{"routed_scale": 1.0, "balance_bias": false, "init_std_router": 0.0162, "init_std_o": 0.0061, "schedule": "wsd", "batch_tokens": 65536}
Below are experts of layer 5 (counted from 0) of a mixture-of-experts language model. Rows are named router (the router's row for the expert), gate (a neuron's input weights, with its number), up (a neuron's input weights, with its number) and show model dimensions 0-191. Each number is 128 + 24 x the weight over its row's rms, rounded and kept within 0 to 255. Numbers have three digits each.
After each expert's rows: a language model's description of what the expert responds to. This comes from a sample of Wikipedia text that the model never trained on.

# expert 47
router:126115130168145107143124147085150134124088083153106123132115132127149134111059121101153073108155119118125144131125151125116119100147157097116172158202149115125128104132083160097151127117159107136102070155145119117161126124143164124134148118096108118108147108116125108130136111105126168140155099098108125119147128140137146093136094182110113108106124156135139141114148116132127157113159123105115140079112117144120074170115147155135109128154118108103141155120095167109119128131107159156132145100096095177116115148142146164160162173140140077126108163108096128095131138170118113137
gate0:164155120116141093100148150134121099139133120151146156169112134133136118116171125100116136133115088120090125125112166140127152123144136123156129150090133145140137091132127091135134143104142131161145129131113096094111105125138123113178125075145153187116096130123162145113159119105079139118161159192122120143147106199145131142096129115113135108173113124106124087136167142114115141101152108082124116105123121117105132078127139096156100178104159109101065124076119108133134131128128113120134094143127131172122109157094101173116138116100131129169162099152112107143156133094110125112
up0:112112146129106126145147081097139092113181172131110123140163119116123108143113171151108121119117173089101091107110118117123101092120098121143146123152129159118140104143165144143094125110140091129124130095141140109156149134081146133132098143155093134149138145109121158117120130158155118113098130090170129126116138074132148151148122130140153089122167109109147119112117130067161166121144105132119150187129116131135131181139114128096141141133096129110127140130126103138122134127095099140112148124177142124197132149119138130138143124122130145105162186066131148060105178165144125114
gate1:135096132139154155139154165098131151157155109108111172143118129093127110114148134155107140091133146118138140123114157138114155131162144121165120132148089150135130159148139148129118105092174105120123140157128121145123102141126095117150133104131146098124118075172154115136088179121080172109137124118106114124072132117145114133140098162151120148122078130097105157129106145123122097148125092137145127140140097089118177060180137166137153124112079103150079108113107144116133118163146131142078130130128108090136114119074132151158126159116127091097138101133108152145128083140124147167
up1:151155142135141095095121099164171143124159131130162132111119136169142134141158138105125144133146093118114130171111165095147113136143155168110175117120108158161109149162118112112147121105090157146149103124129096111148164163139110113142153175139128118097096164115144145090103106140131130154117142102160104153091135121122100183140104137133113163117141097181100121134129105113116165152113136159138111177139151110111091133116184086086110123123157123131115173133123101095120117125122135106141075149098134140164097135144129154106125068130115137119091071099151142110132112113115157114
Description: Middle pieces of Latin taxonomic names and other foreign or technical words, such as Titanos-aur-ia, Rhyti-ph-ora, fer-m-ions, -ism.

# expert 62
router:167155121166091090129145100103156159141122104128124132129133112140117163121109113159089090128141150094111120154103124142142128139130107138152121121162160098133128174152130150098132124116150139103150107118147140156096112130164161115142143101147140132129128133148097133125157109164128162131112157126110143119091097101141170159165074122126111133111113116156101126074092127122122134099133085097088152126109132137135161155154141147166102107135140153123125140166053093157119113132113145137092093113117115134108164162122099121112150172202109089084134122144096146135097118179113108146
gate1:132095105154087122172144123128120126135098167132130113145155119094133114147125154155130141114121132150143114138092110117137129129107122120146129105064130091135115136122148156113120134119091121082135129151096124148068071138101082162143121149138138130150158113133169114089183142107176134143128095168128105110115097135109156131133131113094106168095138134176089160135108122159105132144096146147172189119110150139115116102106093160115152095148140142147136112103157153145115132117122117111162143135115123123121188129140142128139120155134105128170104140154090099120141158080122105189
up1:112114148127119107115145094128106123169147141150080116120119137105124127113107121122158181175102138124149129174148142175132093136144153102104096130190113130130136121108145121119134123153121139118148093123131165144113115121110112159076111121132084165099135121092132159166137097120119150138106154125128113126169130143123163145144176125074144118143117088147138112137158124144094146082103152102134131172126132097095106167100145182127132121145139088123120160112097127140139137119154105110130128147132142190074093121173131080133092167119108135143098111124140164164152105132087116115
gate2:117161127085097094138132171134121098112156136133133140154127168063102129145107161170137134140090096166081115126141121126123142145107173177102126097120123127094116115101101136134135103153114125106134077130131124114148137159206103147149144150169138139131130119121111140109152110093095118136147142119164145103128161131173139152100131139111120101135134118163129161105091133141098101160119128140118131165133157107126171142135109142120127121108103162114112116142077141138163105121100147133129131128154150092166143107126173077110105191154145115109180124142100148147103126106129097110
up2:147138136107110175110138119113148145131132101099185145117150117128152131114132131098144178122090127121095144107096141140093135163118132137100118161114128123108104153111104113128143112122160114157140091141128137138130087137113177133135094155138132117150088146096163144142144108099156158180149145090161119167137108089147198151159138135133128093127144140118157147091139127132166098113140150108099109073096092145122124123126106100136147134132123126071124126180105108091119142126119120152132109105190191148114117107159148095122117094162110066114139153126133110132105145124122104131
Description: Lone letters or short pieces inside rare names and words, especially d and th, as in Eisted-d-fod, Rock-d-ale, Lt-d, Westmor-el-and.

# expert 18
router:080141121120169152132136136103130123151117133123155105141089132135140144115107080140106143089143143137136119156097087127123123122119154121137149099121157128141094101147115112134146147169084141101144132072152165100175127109135190149142139145101126112117095187155163119154134124119105135111070103133138119168113137158143126115133151171112144159144131128130136167134151125157107081118167128096121135091128140132153135130159162109092123101122085104127119145120118142091166161128169159155144162127107094113135096121143171111092111101107116127115095096121158150181125160108122117177
gate2:090128131145099171147175137159112137142133159120130130081128097155116091163170105140125136098145165132164164149101142134088143104090108133109093131151103135128136138138118151108106128132113114111155117171105164091171145102120148139137105149097148131121092155143206116103117114135106115119122172106142137150118153120133155173106154115090131169102099145160100119114154118158131112124105121160125108118140100148090153164150108084129104135096136167111106147142087118152139124098116098138103091150144123128186147122115090098099134104120092150121122125161132172158121123118153149141
up2:076134102123119153127183165140140131120145184118105166064144130139139094134145099150151157125153169083149149146127150118110083137116109169143096105136121143125106093113098124107137131120113085073141153142137161125119133103141147148096101158114156147149145125155179120123138116108150138119101159121131132114093173122161114158116116090113136172097108115139136136141143168133155135137115118169134109086149113124087156134124109115091129150126132139095114146132123130086146117117147088145130088136150150137172117131123159136076109099116117115136072134132141170182151150118145147140
gate3:084124109141158128145130133101122103142090176098143148114159106132104153140120119099116121103110082111138135161097148157134134132165144153146151129163110144131135137056159095054099105187113142119117147160138165137106139114135149141163119147109089123094097108142164091108118112129093180157134107151104160122091144171147122099100152133138122126132124134128136138151137068144126136169151109130145072123129098125130135171156145099154144112110118124133110127133092085162140123105073147108115117107107113129134139098114135140072154171107144143129127140134122123146121142113106157137
up3:097121149122145120094125115123126094136128140139090098147103159129146123131088134139143151137129110150097133108165075114126141127148163076111154144115175152162142076110121105130170120147087123155112136103146086102138129128120135137160181155133110156149133135109132144088094130140113143054126124114140099116130140112147107122106119134171148105097130167099125101186098111130108174134146109121143127156090182090159126110141112133105153143116132166139125103122123144153137122104119110077161138093119122089126119124159090083156127128143141130153166085128161134172141137112115125170
Description: Numbers and labels inside pipe tables, such as ISBN digit groups, times, money values, medal rows like Men's, Won, Votes.

# expert 23
router:138147106150122095159129127125128151132064121100159097139100141127175120124134098109150133089132137136153206074112138121124121134135164163162121139136157145116129096151132141133115135134097149165149155126173089132136129139118087081113100126082187106163108165094126149120111143111109124117140179165074129123119101120165110160065136124120104121155113124104137126125142139101130123135124132143126091119142123112147121124133147141137166092103116057087124172126102137104155173131152121093173119124145128153135109132108118121127150133119094093114134150109096146136149157138128147118
gate0:136140126138110144116152095110181130110135170154118146108149129164122138157153116110104146109113164123109125083142138136125153111113098172098138197118137125121097106133170091151120119132104081123079115114148068120168142104125149151125154089148108186159104162101148180152112156173145091113116137113117161073088117131146107128108146168131108105165116147122127116132158134139108107135179129160153118108145092133112128104148152162110121127114118133116142117117138107117106150123085107134116117109132122108131114091137129146099125099156170132147151129111121172083141145086121129092
up0:109166126165111163142131102115132130077154139110092128183118077127105150090065103146120149113148142112129129129140085119151113101115102114197153149128150099108098138129144103110088090136132144129133146113177090108073108093103148144128143157128131140148139155149133156118126163135165098155128150165123174080130132155160112109118141115127129117101128131135153121132163119168116091138137141140117082113170113083125122088134182148158116157161125175120129121125157112129118134140143133132127115099150117092139117097136139129103177122150147142126136167163137161104117147147108109144
gate1:130111120128110128155147145098121109103126132192091164098111130149152106150150150126145141077159159125127173142117152147130099153113200088151154146122139132118135136135099116122119124126138128143152125155131101119109120145143106144119102187120165172117105126134160090140049127134124089094096172162139107092120113109157107152117156118169074079091124145120132154101105149157165133134135104109136118117129148112124132090132138109100133116142134174116113112123155155125151092120170126105162094154109134140148093125114123117113108093122121110156160115120091172142124100152128130154
up1:172124097134121139101148134151163144141129124139151122146114090150066164129151135137140139148143158111170130147160135150134121109123125113117092135125155144159108110131146099125107110177132155101118183117140132140140157113166089136092109094114147139147165118121104093124149084090160149121100123102083129149082124110116115139160150118151104130144111129102137133145123153132115151129100127129183119094131167092118084098120143173144156148165110151136048143145138091076117150119110144152101121127144110109108164118136135133152150110118158126194127090119111134157105091120152104116
Description: Short word pieces inside unusual or foreign words, names and LaTeX commands, such as l-ang-le, mar-ij-uana, Thra-up-idae.

# expert 55
router:099139091137121106167158156102111125117122149123159149147101154164109146156080063100142086108127068112108097112170098102149129098161147132118159111124090124138134114122130163127121113125149159163125145099113125119126095139106096119160116141129121111128139149144094138142131150092125142109104135129152162083129162106134100132117152107179078156122103126121135133134168088131169120143126123116123126117174128144132145097090111145079167110152170154131091097114101111133154127155102173122156165093102147154136101143166133115147137152126110100168145109101093129155100147102120127116
gate1:127116169114127105098110153115134125121144116134138118175111126147143146141128107121136126102162109143135136127092116140106139158089084098132127144109126146114126158154117167100123111121147129110100130109138126126141117098167126164147077137104044150100116118133103103175129121149146112157125143114124111105105173179097135128125120132128165132087106132109179163155138171135088145104136129112127140125104130110149136123126125138128141141153082131139117101067127167139137103088139139145077124129123181088101108119088061095158144104160146129138146125136095180164155162158142113127
up1:133154122157103152130123106132156100118167091129114123102131141112154123091128191138142118165129159138118101128170149089118111109117106151101155141099103128181113081115168085142149108106075102150163091162113119131164132167169120089149141117141164107145164133091119144104116122131121131140106123110132129147102094065152137111097112147121133100140150139138078108109076112091136097161100137161114118175124122133131081135153165120133116114144167169137128117099140132096106141157156126107147118109090141142131133109158131149109121150130145123148115104115145137123100133062115145148
gate2:105139094132128125134095128184125089123105087127103131158152125143118122141142146090143125169130152132156133142159133125126137085157093163104095157123169132151089081138107139169132114145124130113130096110137173079120118131128107149138073138106107133095115154142110173162123138142173137137130158106106086103106156110084132122102135146175141142117124132144137167161100127105140133157126130164136117083122115105092073121100110136103072094148125179114112144109156128120130117131170109120112124104115096109179148121093139130167158164107149134155108130110086133139127143125130111165
up2:094096096107118154167108129147146118136094136093114119155128122122148108167158160107140089131135123156150186138104072140154117087142119138144138126113151145165141129151080164157104109141128146139164111113126114099136094119150116169114086130142085156125145132176110159116140144144172123145085130125109107117132123138102124110116131127103139118140109133136101155136141136112145152112131119136117142083121119069149063141155147189075102094122151087118135139139136136157135136125180104105145146101129106109125138131074141167121082132131109118102089123115102138171153145111086136145
Description: Pipe separators after name or text cells in wide tables of acts, elections, candidates, drivers and minor planets, such as Conservative hold |.

# expert 38
router:151130130163141123114122149149107136111124168096116144120149160112090142123145121112159122167125122095115162116144097123111110077145175120061105127150147097155109131130160119152143138095109113169138114132147159122096144160166153129169136109104139085114083101137099095178101108110112115113087154123126165099095141107114135162142147098093131124157138108101161117119109150146125134103124155121082086111144124128128132086103150165134130085132127116112131151141144115130118133137102152132158159113127119136100188154118142132120147141138185076142170151100146090161156114151144128086
gate0:135110129137126105133120143079160146109186120114105126151108136092124141106136151129164109125147142126165127121117145110150121127121158086093094114144115144142124147110119119152129119139147132135147153139084140157086106120170073184104141104110088127135149118120122091159103115128153155107105159090154122097152137087147126109145065126114067106135132096117115109108142177146123116109141090096147112111167155146098128122111158127144152150131165131093138164103118163130093137127131126093111160101153125100137161071129070085153144139163120136144156106147152105156123107153139107102
up0:113129128115176139124080142169105124089130138109125092104134122117094132108082120173123125169142104138095118133113107092121153147127108085142099154120158118159108159100130177096147113111129148087121107116159118108161111099120166134106124154133147131148116147146149171130140176097097103132067094172117079134143119129081105148121135160136114153109108173144137129134118140126127086096118139136131090104136127113191142159117147167088115128150107148153134149157118148141130107124169150127126098135125121110138130119153168094088146167133121163115159113113135129135158157090096163136
gate1:099130093129110142164109124122145091143114157114111148156118183180159125059081141123157112174116115145112173131152139114143118120133125095106149141108137122127112098159130137145130124143157111156090099115161162135096122166131107171119167111151134155106142092144104135102153115120110134112118127152120117143144167097144116122162142100180139124132146100165132091126149099102151109119112158130103137147147106111125085121108070121133107130095098154131129172115129117155159139147112126129158087155111143163083144153130161097101161113129117121100163102124155135116144121068084148125
up1:126160150114105131117165068155144071135144142097164111108136098147152129155167122129098096164108134127148137086098133116140130123168126110138128109165111142141099138146147130077157147104108107163142143129079126098168109128120131130114135174130129159126141151105153112154113171172124144167122123103173110148111150086141132125109138079136167158120168138134111124088124176121160098119132138101174111132157112133126106128146137097108122110103151188136114144147122119137085059113110113167090141124108111172182127136114149151140117099111136130109127151105125117157124118114126143113
Description: Words inside names of ministries, committees, courts, schools, awards and acts, such as Research, Law, Development, Foreign Affairs, Court of Appeals.

# expert 45
router:167117118131139126166121107143116138094148128155118102133130100151129137111173122100135101111159117101123111176146079133101115141145104164099099095132130157089157122099110090130150131169106145161152087125087098097130121098176149118117174095125103138168172154128146160095114144118119134096133112141149134163118141127190120098115134103140129138152120130132152148129119134096098121121165095114173114143134135121146114161145159138144142128150071129089124101164085138142103149123137090107143136191131138141147102112150111172138106156116141141166118095138087117156140079116130157147
gate1:095160113152067140118100123079122139102114137111181095174126094117159100103131145121122093170164115151117149153082136139125141150120109128098084102099157103124146138112108125141115126105099083165134132118115129167164125143156168145142149136137136107180176135154133166079117123096139136102129121056117111124127140154151142126185131134123102127136160145114112090121133144120135121136136134115182148101140116176146071127151132109133115120100107091149158082136111098127122103173131139145147099161131136135132146146105137142117122128149142132140104135132121117132146152168113148177
up1:123085144116125119153092116141148112161117133102148134167209140119085127118115119143127102144074147120158085106121135145109124154143123179121139128124129092106124129121152146177102128114140124152141145131131121117111158107146167097113086112162114162134117084148125133123129116121159079122118105096133172156145091113093103115163139137159049103113140150160115147109078160119142081128082116152127116134133116128112120124122131162144154158105112103159144155126089142155137143110153077108110154150164109127145138128100178164126141113153146115093118116134122145170127118096106130131
gate2:141143157133153103130124091141148176131121084142138159114133177131096142152173126151103164082101105161121163144088127132097135135131145111147139135118175120165109119105153094119111149113137145114100124113140127155143097137098136114121154141110126111133174153161163122134141102118163111098098167109117149134168127074078102119155121120141187113107132125145125132127178133142118125165128092122095118157170139129140142103136080152128099102085093137126098088112134120131119161137145109140190173106155118172094132090125139100123126112128098172164124114098134127115160111121141131125
up2:125143087145114129151129178111119097094202151121118117141146132142172136137088130106162080123132161130170143100123135122112123092107135131114182117113117109091171159115110156124166112108167108095114154144138114118146102094110128136092110128146140139116102143091100138135084111157110135127178133098127111131097122143116152115149134149114095144109125175116134122127096135103147145090114129149124095088111123157121101134071151117138148152151117113137163155152107126135100117089119153121105109135123156105107159168136137174105098147112156097040118132126137113123139148165126148111
Description: Determiners and positional or ordering adjectives before a noun, such as the, other, one, same, main, central, upper.

# expert 13
router:152134119142142148135135082140162128126153124143099139112052094162144097121151082129118106126152118106116151118127095133123118106092129126156158096093092118136164114139114178126105154170104134183137126083173130109117125116167164119109145168150138129096103106129184139144116131152131120125130140091177133174080107108171135109077117098113110145147127148167151131132095151105110166111114141120145167126123172134132132150122111121109135162138132113118150125143099142155126110166157100115148143140154090142148100177125138107147097106119104127138135110090100161100104151094138127129
gate0:160165146144115157101137163115073119126146139120160118070119132079115116102088117147132159116170167154101136145149148110110211165156115107144159086135098120164130160148145106149129114108151107102110130114117132110105086125181117125120144136119117134105118109143128133114167126141151116145133148144116160126155093129121122152146106128120135146126155145119106161122135147111102157108145140162103156107135121132117162106112065099101168105114109090127150153128142103133111141111136098117157124112156140121109084141125146117138173090075111139192132117125124138162106097171157145112
up0:133138150104142132137105090129133140114092137132093112114104131138123169131156139161132176142109152101142110064131146151094112143146134132143116128132116153151120134157154118157106146125136143100076155087164154126088085143156186110119110131143134136114118117103147184134180106151108096107090120144105105095160117121160135136093117137144141110109136105124125088137101136123132089108137152158160113103137158101165112124094149123112080126127114121108108130105174132155129095125127109119130149131150109103148161160087145060127130140104134149063123181132152087137134161143114142095
gate1:135178109112105145091152102121143154115123108088164120114131144080130092132116111101094182091157151123107115168115129103083133137149118136154167141175145099181125143148161138099127138179131143163146132097149135103142108161109119152112112140133113160148140098084113138163125148143156093118119129098125143096131104074078107148138111115166127148094132130137092163103098130129109164132092126177123143148122119188111137134115142156135130104079114147126131162117156135126141134099130145108136122129127098091171122101151114127140150104119131116141157097165157137107121089081117120117
up1:105149105123105089081172099136162135137130110123170108160133143105119091136144099106109154095080113125102138136130111092106112156156137145122137141140117116134085141137149139113101144104149145178155122107131122126127068161084151122132140187160092145151115073116103152160147127103150110129105157138126161117156082111094124100143123122144117143131117120119092170117114130138112165118136129135072161129109127179104136138103128138149127127116140132122117117141131121165143168138086131118142122132157089128112140098156110125163199103131113116149177105124181153145168130086118133128
Description: Hyphens in number-unit compounds such as seven-story and 5-speed, the article a before a noun, and premodifiers such as upper, Top, same.

# expert 1
router:106117122142153118120104140107081132117171146114168133085140110111152159161129134125133168129101103176152114146144106136152127153108142109126180105164135100114131108101119128133104121169105174141139132131096158109142143129123117088121148156113153121114120140124122150179142130189084144123098135155135126091082080101131062133159123114079089106131121144127144118102149087117168112087141176130119130098113116123150172132141095101131105125119188147154104106144176114132133122103155167107133140139111135154127147105113102149140076119130101099142148131166109148144119153128128127104
gate0:094123186151093102077098141105134066124140101151125092140165131151132115092120118171130135143148138130127158133119180140122099109122138159144119136102179141157148124146141153134100133127122104125142137158161151148112125109120123089103151134066127080128083128127110106162146118157140193173119125083149083113115142107115108134118160117112089130111124088112133129146139090156134108111134122121146119163158146107111107146138105107111123194122137172121163125102135104121133129103090143113145105119124102116182126150143112135155123067162132128110123098169123158127134124107121122107
up0:138158105132159142152170096162160152123136159098102160099089111110119158162145134127141140128101083139110137159123117164102150159108106116132098106148114092109105153120164122151190115144089097089104152104114135075151070134104133183114113106182133111127162130141195140108111130131109104099131136120089168166113133125128158144128103134133145093136153131154143153140163118114077150105122094131089110128107123144130157119141113133107152106125099104137117129152108129153124128123126071125153161131146130128109126072110150103135144117085128126155118172123124100103127142133151148116
gate1:133107148133125119161136125088125161138066085159188116150132177114104163163141186094120170178115104126117128178139145144155135172134109168117059130116113142072112157130146160157104133146138103121126158122129159082117154151103116126120110110103129109164155122143119153169178151115112120128132076122144132111153108142102140123148108143153115083104114094096085170146110120122130128081135135095121107142122129175120153128134110155110129118122115115092096126128136127130138087143139128118146131151143108101090138123132093114135138111101136109174153142136119130119110132093140139118
up1:167130118156163166106102132117145141132145141134114124087106121102171115093092119158164184165099106153112070071152120163096146144102148156147096131142120154144104139137117128113126138125101112138115122090143147123158087155118122164149155130108161121163158162151117098160122155136144096127131111138102100091141114090157161120116145127139068111136147113124126113077108082084136136140118136126136140150115127146120107159128176090134122128129154082134157150122132134113133138140164090157126127154105149104061074155110119133130111109140146107131146158133141110146109157159140098138
Description: Pipe separators and semicolons between numbers in sports results and statistics tables, such as | 1 | 0 and 3–0; 0–1; also name endings such as -ov, -ović.

# expert 51
router:155104152140151103149127118141101140124187145149128130138074100134098093087158129115132093152144083109141121121098120157127104134108121127087102119140117134099161150062151097134145129107084121154129160158094112158100164135140119133116129077137132074101138120128104124151138124130118160086118158165128111159149140118136095127155136096122130135147094116101132102126160165123119166097116129115104085142136142145132141064110167127099164131125178116115156107151139167165121135172128157156158109127136149124121120084143088095135146135118117163144123091157160113127164118162119107126
gate0:173166167109119102111114138174128079150178122160101129112129113110129127103157124127140089144117116156122127160098126130082116139110156092135124159107151092154142135105148186114114136072124124125127115157110112126137112173133121124067087127148122151084124168133155142132120118106143103140103147112169134150153147140098170099129156156091117138123112124117135151121175172076125132131088134131120168170132129145061096103155138127123142121095115107120140124138091136125154135112081097126134119163118139149118121116169146115159091123116148139127130102110111128099141108175166129154
up0:118100077157155158141140127105104183101108121138154114126176120139124113153113152120090127116106102140125106120120155112100146132155113142124119122142083152116132139112130116115097130186108131104098124109156146118131144136123137115151141145131152106181121114125078112121123116100106099147142117177119101092105111130163096123146114110131150180098151131150095123137110098203181089159162112055101128059119137138173136138137083149089098099148133120157126136117117140154110143126158154134145147119144139117159110098116138137125125152127097110126116140176152151144100135109121150099
gate1:090155090120096123098120141117136152139114090123104093130095113150135119113094138130132089178171136087101166110119129166139108146106101155145128146117133146169123119146114113158102120134115123158155144153113093167165162115135122139130147149125156122128121127169132098168148113102165131098106138090148105081148137101145130147125120152150108088135174132130130077163151114135143143142144131146089144128109125128118130123152143143127079149115128152114130094089146106111169109132101160125148155125119118180113139091165099087158186124127130124135144142127165184165130082141125077160
up1:168091153140146090163134131168111113134135166112160125157150156144090144162124133125130139077112112151143106159139135117116131150141185123100119125079097138120130161156129148138157125142138127131124131136106141113143137133103185106157114135141132139082139114067141169091098166163150114165132117118115161134149097117122115130123121107117110133092139123127100164087107132105142111133143137092162112166152114143145077142101126109136123102114126095124131130187140186120148151136133093119111130165151096109115124121073117151121125133126129131094127102079094088137137154057154152134
Description: Words inside geographic and route names, such as Street, Church, Bridge, Battle, Park, Third, mostly in road and location descriptions.

# expert 59
router:163123166121081122097100110159122135121142137105067119111146128130132119090145137145128110125172091139123129126094132155148126108136119109088109118118116077165115169088135159146107125092140138136127107151138150166128158119182129142123132068120138109092089115120114109151125121140133132111106117103135077100117130140058109126135156104102104161138097106112126147166130166118146145099141118122077112121166144141130116114086166138104145122159167132125123113136108117115137107094135149175160144107125119086095187099143115126163122128122148144136146081117181128140149136169119144090
gate0:125096142138155143094092099127110127116122152120110140179165155144139097139113118143137099181119186155066091111168140114153115147132128129140108125131136130122114111101113100159155122159161124155130116130131138160117062112141112089114120159103119136092129148127131102120129123081113097138126132101169151117113155134167111143114133107141137122100097095134113144152096131086120113105132112164139082118155128125100112170123114128094103129127128140146111094155101114158130117163177144139127140141137133156169144099120108103150141150154080127183131112140185138134112169140111079071
up0:105148129137131108146115151122123115140113121133142154136094058179130124110114108114105110145140115156112143135106154110111160131084116139117154133108150129155129147134101124113129119113104111181141108081147112137109107155100105123149165111146112123143063094114073133102077133122121067144145123202126125147154139160114144092147135102111133149138131135130123133143190101134153136165090142127120133108165138106163117091128134136118137115120156098130126153128110088113098163102080095167174148131076124125149143127155167105118112174123138138138160116169109128156128143109132141168
gate1:158141155133120113126148116143104121129135094149124158124096146128102107133124057116103065124132152161116112107123131147119116131101117140102183141098104147166155143140154117133135155167120063148084142138093128131137122156146084087090124123091159126109137135167146178148157127145145142137171126156083121145145131123081112113134141095160127155129073116145158100066101151146153120132133106099150119133135154131145118127184096127122136144128102105121129099163102102128124099118088125142143109152148142130158166140129119094093139109161089168135134097111147103147153120149126111133
up1:117146146071117121106119114118094076116127128130104112144097152158150117144093120118143104111108090140169100151100102101098132154110126136104090123120131092152105136095163077152161148090210100108141087128142126118084101112160161149110147126137126158113119129132165122158186094114130107100147133166128091133132136124067139150149113137154124162141156104156167139123125135161145153152091093141134153154152147149146138132119124154139149135141111121134104135083137111116159122091128112139134142114152140140136144101143127135135158111130117138198091119128104156160166111169139120126
Description: Head words of institution and place names, such as University, School, Hospital, Museum, Street, Police, usually following New, National or of.

# expert 37
router:174129119139149137114096145130135147096112166146119147139181136149091099098171134093134121138165114127129128162106139131122131173143145149102095124160110161098114170110142119106134114138109134122104116140126135122106114142160138098097160085108139114159151153130081135112114155134109112093145125157120088135131128063152101126167124127184098156151117116109168144133133146108148141155148116116119100119144143135130142084122204139088152116172118110084106084170145166168107118155125117148109123152106162108123127096157119090127134150165147112164111101131096101111107089143136122124
gate0:129117139147127099105136098145114149093124124143142126126132107124129126116166155152091117117103122138130171104133113127143116113134103175136087119072136137113117175132124173121086119167150101103121136119103134100097114138130170178117116135145158133164134102110164118131146175147153127129173147090120119172105117107166099139129113149131123131130128163154123116109097168087136170160087089095103137078166126100145135193115106135127133115149104109154130095149099101127164136076146142146141130144118137149151130165098155098124101169151122184149165130139097137117101140089136126123
up0:171138166112134139161143132133147155119145159138107166115112155121123104143094091137077134168134111111121111135126127095089101149085145106137148188136155155125137125118135071148136129147123132150158096104124099145153121097131113143062101138080109115103124142183119139132127099140123134155071098104167151137126129103125161140124116121138159101113122107167147142166133112134149076129128113112104116173134091130118150118113149123141099110139135127135113134118158111120145113114126110130108106128159075176082134092157120166098141106162105132166119109113160168164119129092113159165
gate1:112111160162123157106117125145094141158155141130127171140089160154140137121158162169124150138104119150163127126119119149153162136131103100102137116091122121150147073160122142174114088098110119121103145127129085128102119165105152169123137183134108097132075137114132099080160141124127100141116093180145166136122145093125098133128141137147112154176106084099107093115101151130127108118142134095122103106137126135170133125077132132102118147147143140128132164130129139137089129131095095114147112127175135165156078118084170128124125122095133141124100140132088107147180089132122135130
up1:122144146135106171115149090149104110115096140152093094152119127126126148126122145116158106173124125121114167146105098087131097151125131134067142137143179098139089120120131116116115150114117147147190153123136094154138165162162102124145136102145140158093153115147125126126076141106102161095137116122129107162101160097152093161101149127157141173115111098103087116146127160126144135116134121095150094144108130124055112128049142090152111120145105137120142168130106128139110123149132162127155102111114097143161103148147151113159127126145145095103136130096133123134169127121128129083
Description: Final pieces or whole words ending a noun, usually right before of or and, such as Inf-ancy, preclear-ance, discipl-ine, House of.

# expert 5
router:169113142122121105130117112125162079089153132093138163154100162137132140144139176160138151085102115133120158124115160105149144171125139111131128142119087149133133161115127120066142128138164102146129119133109135108130095107135129099108074143150128142081145148104099121102104122081137124163147125143108162148093096101100115137160100166090182143115144177120173117112119133139161143127151113155116115111119119171166102126156112110150103100096133132120110107106142136102127102125150112160089117142109123121150146123126103153119163119126129109120104098094122173137160083107119173187
gate1:127133104170133093147123114132095090131143151146120138169130186135103132147092128138178141125123113102131145083124140096108098137131113124136122077194122157167129162187140095170125110146117118090149145155129139143154094174147134115109126105139136111130099121116117102101106093103078110158137103134103145104142155093118115143149123080158158139119088139133131123118111147083140149119172109093155150122083105153120123155110176122099098136089166147119112137102113089085121142138123185111108160146102113137164105132138115135126123168147119107134137107099153142129132110139135118111
up1:119133103161150083120124147146181173148108125151114124121087103115143184153176121132092164142147131108088149095125086167127125139143098075147174165125113116105102106164101166119141120140078111131119143112126145101129144130177103131100115059128112086156162151141084148174123128169122151114129103139118094154137135125139155142108113128139140110121135130109150112110105144143076143133073133153090124141127153095108132153137089111150098154122158111138121143108119122134111103142120138126093116097099072149117122154142161124099140109122103143128135132112134095153144147118118109096
gate2:135166130103083132107145155103121146140137115144094115145098134105168164111156096131122158131145139112178135154104156081115117145127121120139153095152130136107128124124110107109162166117052139153119114161137123114133119123145150116110115108147104097164111157117133164133131102151123128092113145134158094129153170080161182110140140119101101078090121146105125116151176156173104145110129124103134123098103106128147204137124104122129139148108122151125106164136137159089096119161124127164145084134098122128091148121124183104163141117104106122102116150115100099103132102149128108132
up2:122140112126124139148136113138168160151133113107157117173153136125089138160148130106130124139127132112131119124129119127158075126123115094121075102126126104174140079045135154114102113113146137118132138112112122130142079108183131134117115149097152146130119115184129153091129107119170121132135115148148140079112104136092101144127108149146132135086168121139136081122144102164135149134079132149128139122136110155152124122158076159118145167103135074154119120157149125151090114134144139125088130120102153124117178120095159114169144131129105123086118151176157150168139153127126178143
Description: Verb endings and whole verbs in narrative about people, plus object pronouns and particles, such as retur-ns, died, him, them, up.

# expert 52
router:115146126111168141187135117183103120137086136144135118073147151125136141137119115107097140158126110118114110104146112134121140099153140121150125141132121081119083183159104168113062187104178130116089125106135157092125155120147140100132138110143129129114125174107147146182137138136144169105081148096129144098108137105122135146136175106135123158125102111158091139107164131107154122111142138121154129125166138140177099068112112166117130151132141137163140151100136098137152125150142132118138088115116111076119120131128132165146109115136136088131155113122151090151125094124111155119
gate1:075201168128074177144162150147123129127107086149070111110098126100157110179100150143144091090180150113139143134150114126077115114090133119119134140086123148128116158148137147117088082145126102132142124125132123116136130138156148148093134154118130133152164133137114111105142090117129062114112155124143152117148108140143139176118159102162128153079128117138126156126134137120163117142127149090157140133097113141159116163144168128106144120129146117157098123146156153111118109108168135117125139086129137131129161108136134094142115111126117112132115159099090190116130128111154136111
up1:186135068147163109120124130099120098102145149084150134124142170107083110131125098122123129177113099118110155167126122172186085112139166146141119126130105120143149113106099112159161118111114147135098122118141107124121139177098157125113168131131140099129156117113121119125112117136146131132117118201135088162135111130134104068126154167119130125117100147115120116133106079149111106130168114167135136092166103128130181135140164127103145111127141149125129158139106153125162101150103121149113093113090121133180172105145128129092134161123125089125140133113149098139164132136092123156
gate2:132125116122138091101146099163078104132136086157111108095123131080115134115111123136128126151124137098119200103131121137144126125199135129100085137168142141123120145150086132153118132154140134155123111154182106110148117123143124163154133071124135104092137100147141121102133078119154094143131157133128095157123144142129175134125139103133151182112162108130087142124181176131127149111152119163108132174138135064157137121110132119168115152132121122128134103096144093079113134160114142119109121110141152129131112157119102159112118132066130129114090129095165108147136120128125135105
up2:125121158130138121157154117124137117129138157089116148181111122120122108151173120131120113160105116100142148088124090132140113089099139153121118126134077159151107153107118128167135107114082151163177083123120075121157122133111131160132120149094093143133137142129103143169144118127110147141124143117112106152086069116157109148123112118127150101131169176181132144089113123131080128138157137115138123109122121150160143132156151095095059078133172116115124115146128128120158158100199126170133155128167157135109112112120117157138093117135118129144090110121106146110107126131140161150
Description: Pipe separators in award, election or race tables, and head nouns of institution or honour names, such as Award, School, Medal, Church.